From a checkpoint of a small mixture-of-experts model trained on Wikipedia.
Size: width 320, vocabulary 32768, 79.2M parameters.
Experts: 128 experts in each of 10 layers, 64 GELU neurons an expert, 4 picks a token, a softmax router, a shared expert of 192 neurons.
Training: a variant of Adam for the experts, 250M tokens, 7790 steps.
Below are experts of layer 2 (counted from 0) of a mixture-of-experts language model. Rows are named up (a neuron's input weights, with its number) and show model dimensions 80-159. Each number is 500 + 40 x the weight over its row's rms, rounded and kept within 0 to 999. Numbers have three digits each.
Before each expert's rows: a language model's description of what the expert responds to; "gets" lists some tokens that make up at least twice as much of what it gets as of all text. This comes from a sample of Wikipedia text that the model never trained on. Tokens count by the router's weight.

# expert 62
Day digits in dates (November 29), semicolons in H;A fixture or award lists, pipes, and name-initial pieces like Sh, Kh.
gets: " |", ":", ";", " on", " (", " N"
up0:586441480507485480538539462469530495502496505448561494461495478497482470488453498463491548485405446512576569476454513467508483485488506539460512489530514548534478536476514569499517533484527512392444416515472518503516501577522536459488478469

# expert 39
Bare space tokens after table pipes, colons or dashes, just before a number in stats tables (| 13–17, Deaths: 256), plus Thai letters and heading ends.
gets: " ", ")\n", "ร", " =\n\n", "===\n\n", " ==\n\n"
up0:614527540500433451534476450441502497544455524488434460494521494509466539520461479485515514524444607539495514591477523534484460488507487572556514521475521456518497563501528401464531490565581534518556527472444528481440559462485502458535490437

# expert 2
Digit 0 inside years, scores and table cells (2007, 30), plus quantifiers like some, several, many, section == markers, Thai text.
gets: "0", "==", "2", " |\n", " some", ":"
up0:488461532535439449504456439516488498522469497453609545530527523487462530507470470570382574496482505511511512476412557468455521471526505530497552483490473450504499469461554498607517459498518497508480408460468480446473483463465502530527502507

# expert 27
First words of sentences, clauses and quotations (the, it, if, its, His, Although, whose), often right after an opening quote mark or period.
gets: ".", " The", " the", "The", " his", "=="
up0:502480516469500542579481570544536465511464416456537459560498435578516495598519485497453476450486484527526463511543509522520557419481516514551558452407541508488481529527525513486480520521533511511497486478482448501490508449389430555492503425

# expert 48
Spelled-out numbers such as seven(ty), fifty, twenty, eight, and digits in percentages, scores and vote counts, e.g. 1.3'4'%.
gets: "y", "3", "7", "0", "5", "4"
up0:478483576467536489534493474515470488541499429467508480442493480521458530546424465495481511465418481466551485434484569403554477515508543585561561502503494454502515490468476506467537460445539523463483472452448445556571590403532528485505480506

# expert 41
Year and day digits right after month names or dashes in birth, death and office-term dates, such as January 2018, 1868 – 1930.
gets: "2", "1", "–", " ", ",", "3"
up0:505476518555417502501421559543506513469474466450427496527551476455465502595500526552456517553465457424521493491494501516506502550499509475508444526396557511564520545477484484598551489469530550504535395510504469473540527500494460503436547455

# expert 11
Middle digits in table figures and scores (153,262; 1–2), spaces and opening parentheses before numbers, plus surname endings like -son, -worth.
gets: " (", " ", "2", " had", " he", " American"
up0:499489539480528534498526469500582450523452458435559527505504531489426484500530521517436471567517531492460456488531564561505505459477491506498494492481507472512495525412582488467565531465430552503444446558485504497468563464498436471507506438

# expert 55
Sentence-opening pronouns and determiners after a period or paragraph break, especially They, The, These, Its, often in species descriptions.
gets: " of", " The", "The", " the", " they", " They"
up0:494474540484535483488499418540482503520510474492495475476539430506464478488503526548452506489495527519498452498446542552540533515501537587465582527553491533528558476565592491424544552515492500530461502541482521560495499409501417486496476481

# expert 19
Spaces, bullets and trademark signs between list items, coordinates and dates, plus sentence-final periods and commas, and foreign-script byte pieces.
gets: ".", " (", " ", " in", " |", "-"
up0:454551488459511534577487490452551512465475572481583472497500488491456503476527501497484499454469486478508496416557531478462535484486543535491481518486506568495487476446490528510437518521401489480520501549504480526513578509508526447490446446

# expert 29
Trailing zeros and other digits inside pipe-delimited tables of statistics, percentages or election results, such as 10.7, 1.10, 30.
gets: "0", "2", " |", "1", "3", "5"
up0:551480554508464508490487481482600523514553479431492497502513518487448550498488487464480536526521492534560529462570504530532431465486481555548521538495535468520490521470537479557503455556482556473461474470496516545560553490523429503498463505

# expert 45
Pipe separators in yes/no or data tables, opening parentheses, and abbreviation pieces in media and tech text (MCU, BBC, XMS, .S).
gets: " |", " (", ".", " that", " but", ".S"
up0:472504606510503513441517445531471510502526509553500532423540529477451555522521455538476540517448451554510512504476505504492441462497501527508563557472636525493477487500573578517556447542514542477507430510448483499525544490481483458502498522

# expert 8
Commas, pipes and dashes in sports tables and lists, plus common first names like Jack, Mike, Steve, and without.
gets: ",", "|", ".", " V", " a", "/"
up0:543502490518491625560514500445472510538530479487523499502519468413498494518495456587432501509434489525517448460487536454470539570572466463442481470492550483487447534553554531520532529538477530527518505510474570464523505400441549506541428472

# expert 0
Digits and column pipes inside wiki tables of sports results and statistics, plus ISBN and coordinate digits, e.g. 2'5', 70'5', '|'.
gets: "5", " |", "2", "4", " |\n", "6"
up0:489555586514503508551557477506480477447499488533596583423448498532466513538503543528517531498517522452470526426498554441484457506523504492473490548521454497471560480508551498476473485517452533529508442530501511446425541491541489416504457498

# expert 42
First digit of the day or year right after a month name, e.g. October '3', November '1'2, plus However, Coordinates, ISBN.
gets: " ", "2", "1", ".\n\n", "3", " Coordinates"
up0:493495491544461546487520460527525550460539444492510534477489503456484500531545496472496480491482494531496516494489473572484515459506442466466487535486523470496429538441530562476455534502526476465436533436492489481581576475410463535468501472

# expert 26
Infinitive and gerund verbs after to or prepositions, such as gain, form, adapt, using, including, and prepositions into, by.
gets: "ing", " into", " be", " to", " with", " by"
up0:547473471514468516593437524515535481491499393530545559503550528474501553591589491533469496534497438526567470530585581511500515465459455515472447532461596485521557565449523573480521561503478459451538461513419468532512510553492509492454475542

# expert 36
Pipes after party names in election result tables, e.g. BJP '|', plus verbs was, are, were, has and words like one, so.
gets: " |", " was", " are", " were", ":", " has"
up0:500476461470514492517500521524481519506473459514560509423445505521395471524499608493502479499411531499580454473529544526518494445512451449455462536493460477561531484545509509512483469535446454481503461483401514516501478501508535452503484442

# expert 59
Individual digits inside long decimal coordinates, measurements, times and years, such as 86.931944°W, 1976, 7.24 m.
gets: "1", "6", "8", "7", "5", "3"
up0:446451527468476531490551520535559494457415493577483493486479519536454491549459499501482515514475480537486565536489471438417492470493506473534479493515474402462495560490509487536454509536462509526504433496479561492480438536487505495519414495

# expert 34
The pipe between albums in discography chronology boxes, paragraph breaks and sentence ends, and object pronouns like him, them.
gets: "\n\n", ",", " him", " them", "—", ":\n\n"
up0:440434563505475466482445472495517450548447449538520496464470519520463483607518459475502544526504491498452497494516568478562525487558506470414500479479520489525472474567496475541409518541524538472522523560520485483544539505488547453537535520

# expert 35
Sentence-final periods or quotes ending list items, and past participles after was or were, such as released, born, founded, wrote.
gets: ".\n", "\"", " released", " known", " born", ".\""
up0:554464512561389445479527448530461466505544574571490483474510481446509537500470543571472510484465489451562521451586519454441547531551492545537538477435481512473471455441582512468556436517407527523554507618463455562518530490482514481499465460

# expert 43
Head nouns and pronouns right after the, this or his, such as office, year, club, it, there.
gets: " it", " It", " time", " that", " office", " who"
up0:508474537525511439543508485496545537502434515542529535432436520507482488550547563552456504467563532491514455496492518527451462490506449452554531576531462511481534456488504569525481531502494522452509465570469439549476574463503521494488515537

# expert 12
Leading 0 in match scores such as 0-2 or 0–10, cell pipes in fixture tables, plus prose words like their, less, based, now.
gets: "0", " |", " and", " |\n", " their", ")"
up0:448516539456499536498487571502525410573559518405510563568520485512529535537581543508464527518499525523418513428506578551472487541463488476524540516530473554460448427546485541479456508548434490488478576451544556431468557509497507520536537521

# expert 56
Pipe separators between numeric cells in election, sports and filmography tables, especially before votes, percentages or Yes/No.
gets: " |", " over", " and", "\n", " -", " or"
up0:510522517443577539474442463472481446497477459530462487403448489462457491496488552471548503502542540500539427458434477469473541536396566433529411487448507490532547489458462486499530440540517530554460547562462508464498522467494536444556526438

# expert 44
Forms of be after subjects or modals, such as is, was, be, been, were, as in "appears to be".
gets: " be", " was", " is", ":", " are", " been"
up0:517514494520486549547510481500548470495489437443478548488454461508481551559505495455471564428428504517506544536499512469486507538526510544483526453485472451552494479498496500496483462551470517517457424537497513466472542579452487497573469505

# expert 57
Name pieces in Indian and Indonesian contexts (Bhai, Naagin, Ram, -ari), words like this, my, You, and digits in election tables.
gets: "3", " this", "H", " (", "ad", " University"
up0:549455530437491569519552486543581503466534487505493620480482610553484503504590492452475520492503447463521491492499545515483464577547484548538455535420456524453532438553494484568561507514466543463406468542526515419456539472559471463493468484

# expert 25
The word of in noble titles and battle names (Marquess of, Battle of), and pipes and commas in tables and author lists.
gets: ",", " of", " The", "|", " and", " /"
up0:494434520517464520513571513549514427535459508525528388420488495542451518528447509490471524524413479630458531515465420513456516511585474542561511473491465460470508509420535500565507423473508540458479519500446486522472546446490465482496512501

# expert 22
The preposition of, and sports-result words like final, medal, top, bronze; also the exponent 2 in km^{2} density figures.
gets: " of", " final", "|", " to", " medal", " top"
up0:587500521481520490521577459415471495480460482565468546435433478466444503540432505548426465582521483577550488515516450480500457448549547505535530530526439527505475507478530485556528491459464492519537380549459491526514548480510428583518530544